{"d_shared_expert": 0, "norm_eps": 1e-06, "lr": 0.0053, "steps": 4359}
Below are experts of layer 3 (counted from 0) of a mixture-of-experts language model. Rows are named router (the router's row for the expert), up (a neuron's input weights, with its number), down (a neuron's output weights, with its number) and show model dimensions 128-191. Each number is 500 + 25 x the weight over its row's rms, rounded and kept within 0 to 999. Numbers have three digits each.
After each expert's rows: a language model's description of what the expert responds to. This comes from a sample of Wikipedia text that the model never trained on.

# expert 24
router:505542490491476469503494497444483485498513520526536484480506538511488497490503482487485517489515462492453497499538532522521533520484455544474534507507498511467522505487478479529478463499506488
up0:517485475515487499489551507475509500505447512493504527509507447510507469510480474533493523487514491517514544509513482488501488526460475493461484494470490483497552533477495465503487471493499487
down0:481503541509498554487483442481471496523519542491495508522483527516482493497448515484485485529468515524505459484510509500521535540475511472557529520496502472519507478515460545525488520473533467
up1:483558473479476501485524520495512511480488498514535516507535504518490520490467451464476498500492488488525480479510537470538531499514464524514511489530491459470452511490537478495461457512509483
down1:498476515484469537464515489477526508558524526507468474504465530507506517498518450515513501532521485572507513476511461486499509423491474507482476503506504518534503515495486473489540491512487502
up2:486536478494466461466495509527449480492506470500507465529519462503540529484503522467523523528480486458494461531473517503483513486478438491505503517527504474525516497475507502512530483551517483
down2:489514486477546503544479532472527530530513475502498556455510517506504486563493458480482503490486486478505558448515464530482529535476510498515465500501519498473490534495538495497471481522504514
up3:448498524472485474521559524498508522516536544478507532454497500503480502508474536506476463479545503492508486540506539520462520505540485550479487533471504495523508470465493510482487514531529499
down3:467497482468515493497503520513513510534486495536480491484535477449495510467494503499528518515458469504487476531528498496478490504504501544468500496522497518479499428496499542514504550486496513
Description: Single letters and short pieces inside words, especially h after consonants, as in Pakhtunk-h-wa, stratigrap-h-ic, Sop-with, Cap-tain.

# expert 8
router:502505474459507510512497522478518537503489511519493502527454480507476531533505520450459536509495503532512499509466502522509542457485518492512457526450464470525513537519480476483536504523501504
up0:494516481466480469481482546486468516541496514518524482485492483468501489461488497481520492524515499496507491476509482529487515459477430528508485474516502467445478530485481511510524478461500431
down0:523504504477474505491503531478545486507526498516477523510506532527517494522530481512476526520492526479480546489472501468522497488469520498493495468487501518493507544514499548477468503497494500
up1:490535492477511471455540514521486527480490529529498488485544493497485500498499445541491515526467465480516498487490467484473462450514530500523534513451508552492486531487496452472514542529481504
down1:521497500543496531505494486485489514516495440502528486476532522499477512504509516465516477474492500474526436529493506491509535551513493489543490533553503508539537473475504485486508528453530513
up2:506465466498489496506459524500491499464513439526538518532469485504499524471504503415531523508484516467487479452467537518480503503515499483529481488491479498513502505489479486481472446504490508
down2:483497524496539503495488469538488492483465547489477480466488487507563472522485471516472505512515495501491516537566457482523454464498499475494528543522522508552501508477456508496507497524509488
up3:488534537469476499512481529492550528526495515509504530474515524548464481502494475493527488518492450476500520550483462489501493526486514495541500464487498456501525493498477456495505474505488494
down3:451525437502521533495550500523507531483495479508482482534526523516544503548485513523495467524480519521516529486504510544486510548471518502491528501512497536488513494506514510499502533492453481
Description: Apostrophes, exclamation marks and middle word pieces after st, w, f in names and words, e.g. we’ve, Chess, Wattley, Rutherford.

# expert 29
router:471501505481439480531527494506450544509560526509518518484521485506536520487535477549505484511510468524484511473522522473512463491513521529491438511494513472483506474450521462524524492489530472
up0:467469503539465517517488486504522511478493488490468519468516504499524522536494507485490509501466484501531497478501519489526516504504470446478486492523505511537512494452473502492515515504526484
down0:504491537504490489491465516530469485491512532522490536496532517497492519462492498494508515520456494465510487483450492535506488471489474484492498507525498537548487523512529498564508497541535480
up1:471500518501515518501468528508497502521505470525513528486524536492496510486506495543462516506491559516562535486461487539501462505523437520500467508530519530482504510502489475492487509497516501
down1:511437528458496506485495500458472535488486516490497487489462455462501503531542471492514458492558472513508516480538533475516549492482530487460514526488488518511504487500499476516502499493463497
up2:499445485483493496474476483482492527514505535472530476523476545508467476509492441478507510518509519521468501555564481508540495533509488497480479495482465501518492474457506487525476517493517470
down2:508511479534482446508527498518482489511545454512527485513504502517532503498521466530492475509518503449494513499496515468488520458497525474490525486483541494498473534519475481505555466475508512
up3:500504517508492519531501522553487506531495491502519545525516494485532487508485502532494495460494468497501577453491531452516479498481505492536518528501507500528521500478499505500495475506501484
down3:467447491517523468508509528496500515497502523529487471501543445525498490464518494481518516476478509449518507530502486526544500578518471525481489531500493477477486497489512489516475485503537518
Description: Final pieces completing names and nouns, e.g. Judah, Württemberg, lordship, Arnoux, Edmund, Behaviour, plus words like friend, Lord.

# expert 28
router:495541521517509502521478475514532467506490497491508503509515477475514525521520505474536489493487488573470514470580500504503533503519528501520482481513503489504450527518512486513490497475562534
up0:512484459520482487459499502487518499471533518475523495492524484470514504479470500517480476530512496500482464511504518502470519484506517532472518503456510495445465514465528476523497486483493499
down0:498536515449538534530485491518493471459532541481513497460493464484508480505504501462508499516516499482514520494490523498479478509521493459486545522521543522508515480510511499499504499541535514
up1:501461518497497468490539482476480467525543477444485467528520497510532502499512504502509509505496519475465486517484499493507530506483556467497483484481530521517525460448515527512501491515487514
down1:473519442501518545530517526471506506528461518500459477507461487524477462498489485479488494525501490539525535524510559484440464469501476469477519481516479461522494490519502538515498515510549479
up2:483466474487504508497485526462482503493526500502503472533511492494505493480465495496470466503540549477506486504451519478473493490490547499513556535484497494500481480527449494465495495507498481
down2:523489500493543462516497516506492512475511542489513538519511512475525495532498505494493492474502489514515476493530551501531497510502520484480502536486479510513477528466466546496482459504521547
up3:515494495474493504443528474493484506494515489522534506477517498524522479464525487504479483495462470503465500502507508451536481454491454497522515494462462466491507490483487495493504526509485504
down3:503498454464517492508509523505503527429513495505503493483514481513515513535495515519476473468522535518505474525498480441522481490485536515496528460514521542493461475494522475500495530475529506
Description: First digit of years, dates and durations, such as 2 in 2012, 1 in 1999, 3 in 3:29, and digits in model names like V2.

# expert 16
router:476507529515526499498529517506507493525472480468473497440485513517482502458462504481513486523502554502523490463514536500497526511488476506476466558489496521527480440477493583472514518479490478
up0:510506503504505484541534503501479461495493558484507460521485505487505499508533479522518550511474533469507457444476516497462493497486506512511482441486500495530502465519504486510462495486528524
down0:481528458448525487502449460511542511448504490470503498464458508523515462481452498536464515519518458499535536494519505504476445500523492507443499479516511497492478508518483507504539476487530509
up1:474505490521532515494478506478492467506483471487462485509524478513460498494477488505533489504468538477525459528504563486502491520484552484555497510520534496487509463486518539488458545478481541
down1:548520463495493494492507469534520527488469483522556504541455507513496504476523482536498502511500483512500500530484469509470472481489473477477486447490484432504471541480525504500553531490495489
up2:519532475515521443480508484524500503492482480433472509505507517491484510467515532478469470480502493476544519483496531491493509475459464507524522530506486472466488529431514484511467483511493495
down2:494502518446475551512486505452512488508504520498494458546531495476550514496451518512489532515528519507458483525524496503543515476516525488477498494488437554521501521520479493499487498509465478
up3:461521509484483485485510487507527497538499495524534517493529501539481498503468489526490502492502469487513461502467522497512516504527498438462459523531522502455517483493561528479494484531494553
down3:499479481480499543515504498495492508464520549508528446476493486529550482499524555502518527554503535540505520489523540496525492481512513503508524493507514525548489519509520501481528471454524489
Description: Place prepositions such as from and in before locations, as in moved from Hoboken, and middle pieces of foreign names such as Kawazu, Bashir.

# expert 11
router:481479492497503516463504500484483464482491477470505528505520494509459452535498523505538507495476474484498500512548493492510512505486450477485432435507478509499474475460502526471507451521487559
up0:495469493491484486491533533468483506498482476466483521503487503533503493476474528442513443450459505501506496542514471476522464516499509522458513531504509452495539463493507498464516509536507505
down0:500528494491506481455499500442523512464474495514569521454483447498518504503471483512479482531481496541506520494550506501425532497469538535526506475538505480530490496520512474484531533476518525
up1:506448496464518490456477556518494504471460471432448447467500476515483456493501502488489527527540494500477476509486472524510514538478525503470475480520450498510469467485530535530492528495514501
down1:473542514541464538531497471489507483501523455521533532458488500448510537513496486498474472493487501472489542554491504501466486508482479515516475513475498477491492495469473460488496481514484508
up2:532522507523513500497525456465536511471509519470496547489485507493495477512490544516504483480499517548552490514487553460515505442481494530506538502504522487531538510502488495483496524512527525
down2:488514488496493488526493468482488425492487499493528546530500501494512501491493498522538512523468499500471470457515488496516495493497513491474474493477471536488503466498516506449491505479514529
up3:532484507557475550476479475531505468495525493472484481494479526498465532481512472493520474499504524439526478506470473508528468490530513504492512488461541495520516494535514517495501491542558488
down3:499511482501531493493544534532474488508479467519490476491476492482492486536512485490458516460515487482511452504505559487465487470433495511507456485521490506467506527498466474475474515503473564
Description: Field names in infoboxes and tables before a colon or pipe, e.g. Dialling codes, Popular vote, Length, Ground, Silver, Turnout.

# expert 21
router:506491514520522501476534500488498519489516509522550467459483522485517487474471500482466489460494469529503532469562518491486496516518489481476514480464502476504452521523486536526477486499538522
up0:486534495563531525479483448502486517549490528482496544512488507506465492518478483518532479514510516516508446480478477519445521471465516481453515537514540531514507520491511513525477534481514486
down0:499502515480471468483533536511513532461520511507523500489555499507504506510512535500517535524537464463523502520522505495511501501492476498513530481508466492480530486533471493455521530521495495
up1:511470510531519497543467511519489509561506525463455483507493482511500485462457501506533498485532481462527448510470530508483521482525484512486491500546461478459536513498514497502505515518497462
down1:537502480476467469487540464490526530468493452497511547480504495502489525521494501510528487519467518499466529513512465525533500466491488508487515473462550530530469478469510496472506493472503514
up2:479495493519548523511520496514487518539488489514532509468498509509493500558489569457552556482465540528477509525470465479500482510484496478486537502532478488501495481495487480531516477490528506
down2:495519496447476502461501498534500505482480497515466457484438512501510503463484448516481470514494495493506521485545541521476497507542500495493461505531504462458532506533504532488544510509496499
up3:479483516511527489521508539499538524459483446492487424535509501516520526492507494527515487471521563501472557485470488530507504488511485450494528496511458490543525513499530479527500500504505501
down3:495513484491494520491481465518483488563528533516521536468496517473474523484502522475505501492490473481507431503522565511473497510461520487522486494476528489525485486472512529475482503444499535
Description: Pipes between cells of sports or census tables, usually before numbers, as in Hampton | 1,097; also conjunctions and, which.

# expert 23
router:514508502503510498492476466528539453547469510504463485492497471499511472455554489472475471550493492512499457453478514487486532475496516485489508496501487488493478503508515526493464519493466535
up0:556512509514485505536556524553528483512525471487477504501469471522504484476484544553515521519512504478486478502447516485507482503509496520526494475507478550473539493514483512507477524502470501
down0:492556475508510499469536524499480487452503508522519485506520490473487478526476536472517507483472498498470500517539540503476509495478451488438493489531500507536491519520509486502462487486545439
up1:547478497492507501516502493510530468493507519484549502548516529503513494497490514472497465539501492470520528497521536469484520520438487504495520521492493446476528513493508487474523465471458493
down1:483529499519510527533506483508470490523488513475470439452486466531507469483468469475520482524482502560469491491449503490498484486512562515437485518545510525533483508513457554497505510511472495
up2:489482461464518533529492503458511498533524468526500481525464488473515501485450500489512492520506523535547446513523455497519510467533512493470524533540481428513481513511515516507538516505503516
down2:520506518474507466526523521459499510521519474489464508526448472464526506520484489490512441479544500489509478478519492483537477482480471533492513474489486541554533547482521522506486485509476512
up3:504507487485514495499476567479498483484473493498518510531458472467467531490515515470531488536528503512474448542493511485524520484522502517480499510516491504489498481513552507474494483451463531
down3:535460506492527511484518488526477497473479497513493484485516473526491460517505498534544503544514518570492471501528473498495520495531486481465562520498512487508537538535510490477513480546531497
Description: Second word pieces following a capital S or T in names and places, e.g. Tsukuba, Sacramento, Syracuse, Synopsis, Sacheverell.

# expert 18
router:497532498542556522480492526502501502492461516487457533482489487501498485502493493475505504536497488446500485530512494534467491488497468470495490557511515535487498495528529505492494503524479521
up0:464472536511509489490495503483455542489481495497493485500529499530491484483478487490462520534487508495501504485490514503516499489489492504454515483538485476508525498539526501441459488481479489
down0:504506489474491491481520466480488468533515526524502465480521468478535513489525508477469509524490505470496496494511517446516497512493438467533534481456502489489492470517487522539525481489484529
up1:494504499503526498469498480515554531448493508514480489483486489483509526500525521458522495523484499491500511498482505497482488540548533525488539441477514541471493504516499505510523441474522540
down1:545518518486534489499501523512489476537536503479451501516502466477496478526504503521479490500508492489475478481516517492516563473504520546485521525499484476510495521493497516493527481506498459
up2:520530477511499550511525485453476517500519524522506496537496505539491509495480519492514492473500499517474447493504518533521460467516451531498510485530520525458501489465496473497508561546516474
down2:484456549460495494515473485502497504491423494452499496514484489501492496534481471528514529472514484498517554489487493464475466516501536534502491507456498514537513493506429508521487476479490465
up3:496528489494500467535504486492536512458476480477492485526511443472481520497486522511491504494485533472508502451523538495485483436493505528483461499511529499454492490499493493473460495503521512
down3:474483481492497528499533493484503508496455529446510498504502498504484481521521515517525497501528486548481514540495483498498517559528556465504520479489508519502505503448535445509518511472528523
Description: Inner word syllables following a C or c at word start, as in C-el-entano, C-uc-ujiformia, coc-in-ar, in names and taxonomy.

# expert 19
router:515497515534438475531486521483458534478489507510499523516524496501492545542502508558520534490479500481540565484503464480489486502470498538491515525502506492515526533525464504522517476512483490
up0:520521495535502529509490514478468466513480494509549557524483504529505537470526490495471482501511519508485483519514519485522500482494519536499477512504474476473502528554462452512491507519523519
down0:472457496430459445479481508551513492501512523536503479492521495514514491497443508494489498501502537521514515518530511484486483501489519504465510492519535460543533506481526481484513467479479494
up1:515481453487499509483567487471527533495461463491437503495469486514507535491459447532508510474497492504499503474493528509527479478507506484494497496484496476498520492472506513474507513535519534
down1:508477468506468490524519477494512503473485501487486483534519529503493463505475444531508521489495504543488576517486517513544506533552496500517494506476490512514453432504468497481495523524518485
up2:538459533463490483554519474532527454490502528542474492489436527476573513488481482502527490499485545455534502484483544540479507521509526500514504505467522520501533475520484524454518475505437503
down2:483490522514531523494476539524466513487530489477517482541495493500470482544493488499497551507557472502522492518482510495481429493471486492523506497496485523480506451539507504532489530484518533
up3:512500504513463456519533488514515558518507514492546541473547495535470520512500512483490501535490512461505508491535507550467468533423545492525488486459486503504508533520479445532463488482522503
down3:520474520468502506503466503524487504496514518471488504519491523501462473523475525487483494480537492512495493547513475483538542441495442470449484490523564473519521473495514572494504520502521491
Description: Word-final suffixes that form nouns or adjectives, such as er, ers, ation, ics, ology, ism, in developer, tactical, microorganism.

# expert 22
router:483472515497505491518539522469520494496472527512523523526514474468479489541491453518522506494479505511521523507494528498539467522486545478489500541553502487528513561530507522483497527489528413
up0:512531502488540504514503526515466502546501503527498542509532511498517515522459466492512505500545493484491499482540436501535474510486430515468494507471526549456505473520460500506458474503498488
down0:484470528515462461495511459528500501474480507454515462500496505507509480477499528489537513488491491476483514514464568488454499491489562488513498488484481477502488537453529499485560502514508524
up1:492495519537461530528510520515497495515511524499525503512506514498502506525516457529480470491483497508480534522446493462551464491502499532512495490487480515521509492526488511462491496521505493
down1:520471496473539489507473524502475479497491505474504453526424477514463530502491504507529529531533493537498505504518468521530572530475500518476518502522526528506502496466514508503495504484500501
up2:549498521479537562462486490492486485505522521494515501519503488449493524491506485498517469513486457522512526515499532483467575511513493499520503524493521439578502510493517513483470480516480501
down2:508499542502482505505525527507465503521487479519457456517505530483479486465456485491500525471464512502487539484521469536503456506498472475519521476514451522469476477473472497528529501488504490
up3:504469487529499530517460511556489489526508479549473520496468536456533507502491519510507548522549503454484520477519509479491490549547514482511521544485523503480520488484499522489522535481515509
down3:486509559474532472519518476458513513476509518460491510530520512530468479480489490471497429489477509540486510522482498502502495476516480527503515461497523482512480482506479527499464474557486486
Description: Prepositions and participle-plus-preposition phrases in descriptive prose, such as of the, by the, with, such as, generated by, formed by the.

# expert 3
router:530471522475506492455514479502470451478501468452484538520555517541518443554475510487501513519520471460492488503459471492471523527554496503464479500493515514515530452463500515463503494502474547
up0:527475521483482536500543498470503473521509506511525497454520503490511490546510480529525483474460546505478500486531495477499464512490519509496501515520507511459539506502494505494513501495472456
down0:481486508512511495511524480528507544488470496508511509489498498470521531454518567469485553537572463490500522484534475512528493491551527492524516509429475467496442551510528491452493505507539505
up1:506475510508486481482504541518518445486532527483488489481516471495464484516508512505554512535472502493506476530512512499535529530509462508489503529460544430480482516480512492469504494470513478
down1:497505513490535513542447474511464504517474525505512462531528488485538508517483516505500507500523526499490516453462505489540500456520521496524454525496483539502496515511487509479456520497476480
up2:489523503490550527565489504464478478554447470494502503542457477493483549439503529486507492509534521514489522581495483487533510510494524531493504476494503508487528487509482472508503518454516473
down2:471480494475448525528465480485489488509468504537496460476450491489502504520507546478500510500489539448488429491502504497491529503440480480496471479489479523504487464522487509513527501472493496
up3:517452507483489518529493510495503506560482475514535479535466545519494449508507541488520495513513537509524479482494522476518473496481539451504517478472534504538518502469502495473512501459516542
down3:535512485513518526489511494522507478464511494491509506473516473530546533478475500511519485508494508500510492527481472524525533480478453493493508518560481490501508533493524488534516504519503474
Description: Capitalized The opening titles, band names and sentences, as in The Beat, The Silent Fury, The Theme; also scattered name or word starts.

# expert 6
router:502493445499505536463498502498517467485507523494487468496509464461494519532501500498501534496506438510507469480465468467476489484507521464473490515500534489537563520574491458496474532548495483
up0:469479498463510505475527480500479508536523462487555510512489499487474443556467528492515473485506484490484521502469465473467531494519493500509507480489507518487530472490476494517454477503501519
down0:520500532479443553502529520567453477513466505478454493473547481534461457493482484504506529535509496459508520506503525484486490481499520516492477500505560498504507485496463485497486506486534475
up1:502520509478525475500509519518455493503475481511508485475508473488521510559556496517487502489506493489512490503509480497494508548477475440495480498535555524464525467485552496507514519467509515
down1:486464488483442471504484506469500492522520486485482542490481501494447484481496507475498514499481516438520491502516506493451496486516529467477513447487523517469543494546509492484490503555453500
up2:499497495463517502507525501489521507523528482521522518545458505458515482510492461502539525500514508477490480486473473497463476520512474521462468479474485492526465517530489500535506524497533480
down2:525454529530483461504497482495525476488495495511507541479512546519520503476504494514498508498473516535483500522469465501492555497490496461545462515507489507478530505527514496486461470488478469
up3:489459480478500502480522494566515498493486515532494511530465512477501492465481502523490474469506448495541463479574507516476475484556475502529536472464503524482464496481491518445516497503478531
down3:515479517428490514503492482525525513512519496486509466480491518484508503534537521507477498495492506486489485485521487534493515473448493511504500517492476497536428501503503503463481486478507548
Description: Dollar and pound signs before amounts, LaTeX math openers and backslashes, as in $1 billion, $K$, £; also stray word pieces.

# expert 31
router:484483500480523529543502475454470471482527526488451513495477524516489523505527504508497480506538541479459525550489512482442502503499510532482537482534532529484514513494498550570502515472500499
up0:518500515437509523459571482478497475486482495506480505500526511498513502479493509483476470458519504522501474504499475472498469475504509459522493521535532479515497509512488461488466496510461490
down0:540516482546484476569497524522550518503489529539500474524544482498483536464501538510519516549484493478477532517486513499479528515481493528526466497492525525497484475475463523493506555472493508
up1:474518506463533467524512522446526486537531500503478498529533487494506461485476479480469474500522483465546465514496546540478545516499510472469494503489536517481487484477510494466473484479490513
down1:489503486478475506539514501545507510514481514498435524525499510530453485465527498492492495485475531490436490515491487426520470476478521501516481462489486485477523467534490476500529553519501525
up2:508464514474488479475476512509441499487482500512431500498494505509488487534512469532556554493525495479499457522487483502473518534512508509544509503511510516487495466559440508510527528523485526
down2:504526473488518481553513507476524519542476509486551525450506493450475537534484533513484480493512519486521512475521530535508455482498500504437499510546484482531510516465510523479441503516487457
up3:482489529504492452514521486475470513462471527461479452471483511501500446480486524526441449529480516472481492513451466493520528518545506551495500478535464461508506506490510509511546474447455510
down3:477508471502487486523416476501487479525519485518510543513526459486501557514507493511513515470550505497517500495513512498527476474482543475506494531453507478482467461524475517540460510566501479
Description: Final pieces of institution, military and place names, such as Rankings, West Indies, Court of Appeals, Navy, League, District.

# expert 25
router:515499482515517498483448463541500497516514469490480485520518507529464442519514529483515510449513460493475550515471515489481508502480459498517476468490520504503450496474463473507552534535470513
up0:474507515482505527525509496525526554465474471485477503501455497540470485471504524538506495541507550504550505491491572526502497538469496507484508466543466487485457456483465507461502543511500496
down0:473479485486499472498511458453520488526533440479473487500519473476459521472495516461505497488492488475488488476519490569518510469545517474487503493492497479505539517517503489516474472518522525
up1:523486486471469471500510490499529488509495479481473517497526502538498485464451542497470493493466568448472528471495504514445532435493515517491516535528497515506497456447523504561458543519477461
down1:492484459518540462495505524501513507469484484495509521501467504461482507492489488519508461530538493514503513542513527489542548563501506536506487455488549519488488543498472490501481452469512511
up2:466511472474473467505463496501458517425515440532463439504487501510470454461531535440484490514494527503525523498504542492482497479489503509492502465541498502553487503504525468490523489523509516
down2:486495513475499515544521502486551501504476493502504478505519482509523492537518485490508505489529499440478512525532505501494519539540485489487520493527511493442478532514468501510527498526457466
up3:460499449523517486479546519509495458472471520487483558534509484489507503498489493531517500461457528522492484460520510514482518476499490484515468502498527532482449491515516499510476489485491523
down3:511541484541469534503481517478490526586517503458508508486496515502490497511492510554509498492501485521485488516517494504480483456506490458458499507500510498522492471515513485483495534469467454
Description: Career and identity words in biographies, such as former, American, professional, senior, his, her, as in is an English former footballer.

# expert 30
router:513508458460499465504468460534494472509522492496502519486496505495489520503504546452509497488507474526475468473491483498503483524472466470521464544529508518551476528515535484487494478541494487
up0:495467456465530482479521559527536522522446545516472546507456478553512525483501462505524473512515523499523499488514527526504523495489514534537484483509517528451515517513523505457507529481494495
down0:477498521464516478505469440478502511512519518487524503547543506488470497507501506515511502529480451498497483528505478495465444493491521449529469525446502456554485476515462520546538475477468485
up1:461492486486520532534531518536501508512508488539491507553473494503483461484478534547492499487529540498499453492497493524491540488496519490516496539465477455483484493554486523523513477464531552
down1:527479515506529500507479478489464496537507501503499527467449479509476527504496501513499522513544432519507506484475498513508538483485528544516518523496494517507526540514511505511556538481487512
up2:492443501440465499535461466506511493538503499542497469500513494557465518522521500515502496467499500529508502504466497474549493500527499565519479500531471525475496467495504512498474495486467491
down2:539600500537464459499507533508481544450487485493513527469492491484491516505521527503501503453548506535509494525526520488490500467463541481490465493562523497543480509510528491476470518492461496
up3:542484513496515499488506550474537495489505513487506537509494566528522513475537525507495467522527522516541524498502476507518515488467483502500524529486526459484457486498526522482534485480499524
down3:483510457534532462502541493499449487525493469549482510529478504527516535474512508528513491486454479452529521553510528495492519493494507522474521501506442531493539480499461489546522486543446488
Description: Single capital letters starting names after by or with, as in Lara, Earps, and superscript ^{ in units like km^{2}.

# expert 20
router:472535523497496521506467503510494516505477500484491508496515556490524510534503490520507449476528516490514517528456508500508531499471558477444464529493542492548547513559539480465495505478497517
up0:514482490552491509513521506490522551551478506515514522533471510529516492487503514518462489522492506504530511470471459528554540522459485487480525475479527493506493511526490489492526500470491496
down0:519497499466504506513506461483493512496527540490502498517503514434492500495529484464498540514525505502493494484562532512493465503506503516478444498538436510478502504495461456456517509537487507
up1:482525482468505482495500513507490540527488510485485490498519515469427471501517489496504464482529527507549494475470481522506475512444466510484472525454493508480519501440469490517512500533535501
down1:543465542477502486463466558481515497493557520460474480508508499492550469563489517499529492454522511508463521532502530497486534509566528447527493533496548497533512465548507524524533515526471484
up2:533490508521483504537473489503488502520494481475465483497496507503528458525476498521496525519556492479501485529487514497455509454522482492545498533530503512483498456497488490495558486492495470
down2:524513512480559481453498519549523515500488502489524515491493499517481487543480489485514505496470483493505462491527462481520479509467495501489501447506528500515519523450542533499485524468503491
up3:508481462492481512449497522541524519501527518535535514472492512480468483478473501524513515495499493521501490499516493518531483470490478518465479530525469489485528468525492476531468544468491503
down3:489476538481496488504496500500489504513478478477477497533480503473513535505568495490466501504463506529506485499469479511497493474509523474513526471517508505524464539485460527484490474501503524
Description: Function words joining clauses: and, was, were, is, to, also, often after but, who or a subject pronoun.

# expert 13
router:493527457531478494466463514526511509526503447508496475525497518481523514476512541507511525480502465513496454472512446455479502549484461474499531497519520502529490477534505487504494528472505495
up0:483474500474480513516472486503478512486494504461539502509487538531460485517541480477520566470525505494479505473501495530493478484454482484493492489494495489508489444502447537483501508516531473
down0:544465525498465519451517531486490547529501532522514503516534456513469499503461473492470480558519545506506513511492482487475526523493451477545505485500487496492523548534489466522511501520506550
up1:515545554564472466507471455510499520499526485476491471468508483480488497506512521476487491511521490475498481474486479507491523475513483513568561520492538462486461528503511519505460564524533528
down1:497486484489512498507492499518486542526504460433470478538503507455521504478520501457550531501471469478511460524484470477490489525519476486477485502493478456507501519484462485488494521431506511
up2:475497476465491493500525508530501482454487448526507465480472478516489509485506514537505527507483473462470507490504520495451505524467510508522532498506466520490496507491511525520480503495549529
down2:525486540548530538518488529496521502549508522546493515571481480493485504515536466494479489493500484506467493492472462478517507480512474539512492489479482462546470535513503523479515493479453501
up3:545493490490538539496529512498517502505526512531484524511507513506481527504517503508510529471508491513536466481467557430490479456519482490489461480490490519498493551484490507503466538508513485
down3:499487481561487514494489489562513513511517498488516465509518480520517501485529510497441522474492485458455497505509512480499552538492497462481479496488489440548490516513484535479535527507499464
Description: Middle word pieces inside proper names and surnames, such as le in Harlem, ark in Sharks, enz in McKenzie, udson, kinson.

# expert 5
router:561468487481511523513510477537508492526535537521489501516474490509527499464544500505470467514488487468443523448520474510472465497518508506517535493518463515501482477536480486520488475513522464
up0:509505535486486509511492491517529504463477472516514474476483513462530465498475556468518472485454503466462489517486468478465513484527508534501492493517498517524501453497459498531479543546522497
down0:528553511497518504486483475510490486490529534508475518444473500509470492512529503503536468457499457451479451529492524532510529560500459456511460506464523499555508543512509504519513493512444482
up1:485466515504455518530496483521507487494492517513454464464512513498489545513502534464499515534479496476511483472539474510506521517492543541513503498462518534475498482505536464491475476501508475
down1:516530471521544499467490486456492507504458537516529510517435539466526479506510504493512469525497489481500481529480508509480525463517512502471520441513436498496527505508527529489548490501506492
up2:533501458513498434512523491512521547495488501498516463493468509471496522480492490498505503512499472477528542496485487477514537502500436494550527504466511488494492456504519456474531524541505541
down2:541539485518527530483492498453486511473511496499516505527468504494512500522511527517500507531501471500513440536479485480499504522522493495485498516528509488486546496510462491492472471479474478
up3:522517498499488493471541493445516482531500479523564523530540511495505480478525479524471493560478520518465543492513485528522492459539497508504551474478510520535474533547503492538550459505524519
down3:526505487523497526543489505482520482555489515494492521495579483493492441487460546528510498549528466454502510483536481475478505508498512506488516473498491494495534490468453472492535522487531476
Description: Capitalized sentence openers In, On, For, At, During, plus the second piece of capitalized words after V or L (Voters, Vacancy).

# expert 1
router:540511494498538532544451481486540472478495484551505495532486473508487522532499502538559545508500499505483505513522491446514482462496499500483468530474536514460476483501491504502439519510513486
up0:516505452524525528514510501488487507504479531489514492518526494534467473504483513510535522470501504521525487483521449467498510503499486498529500504490454476519462558544513521533517516545532513
down0:472529494474518486524488521546515509479505536543522523458531494473490519503476486559464519525475526482459503500489550515478530503473496476483472484476519506499527503522444503519508509495546506
up1:463485525524496484536513515455490512492490521510475471477533445496526501513501493515536553478493481491537485516551530518501532529443500498521436462534513472434481545492471491547513478466497469
down1:483514519496535530464452512515534494524525464526507536537485504475505485455523498504475510516492469523512491494464475457522485501491497490489550481490502496550523486494534512501452510542489527
up2:477511469504510489493479497461541525514478513515542507549504457496459464510495479521459504476502480464488507510465521465502468490481502481531463540481480504467514452465512428472472562519520504
down2:508534526501514513476538481516492490514509476486487486473514519520545471509533526471477523515505471477520502509506504516522492524493497466492529533527507508512475488533485512481517512511494519
up3:490516513461488492496552508495492482452501511540521520526515537510483517517533489491507522470512583472513503475554527481543511496481492496527486517471494514493501505528468494509485534515522505
down3:517512533479512469517494536483483471520464516488497507511467431490473498469487532528459480504486507493521532474489527506518488493508455496495528485470509463476513505454470464498501508490522486
Description: Line breaks closing table rows and list items, plus section headers and table separators such as See also, Track listing, chronology.

# expert 4
router:522487478459539466493468469525500497449533473483490497481517551548532438476466458482492504500520502444483496490441493521464505523471498508507501478499496520514525460458493496523537534529518528
up0:494474495511494510472476513495513471476457461475478478477518508511476515498485492473512516524534532452471483495478506487523527513523432497532497479500485534539501492524504492510526526468504487
down0:491532456468514427516505484499495515524506524514532529466494468541512499555550503513472516506435496496506492484509467503459484472513550495465418455517494507486472485491465503505481496535489473
up1:461439457489465532504493548516461548541488450545466470481525537548515489473503500533538446499462493474491493524500498536509518538497528549519499533484543508505511520493507534483495513532497494
down1:514537534478540521515499463475490473517486536509490502514452488473499467481545481459470482522498547513495481457490489436482491492467472465537473495513494505479504538467505486554475518444519478
up2:489470495465463505494530518529489520507457487505498511500510473544451434514514492516518513484500463510500515492477478509468488537471475424505492519505502494474491529492467483509498472475507549
down2:484521552515512494525517466481508519489525494503529501512505552497520534517468487513487480517499510493500488495491517516519483456497513553474543449508497500522524465511525527513473499507503479
up3:466536489493522433455526510491478536466471454458570521508543511533497430507489451468493479496519512473532492533505476500494503489467455489505476492536506549471512520485507495502507533456517513
down3:503496498470484469544468491518488516500496514514504486491499515529501506494502542523487514508519504494492558485476530517486507487499580500467534527474530515583528457503496477539528517543466434
Description: Country names as match opponents or locations, and sports-report nouns such as game, race, run, practice squad, injured reserve.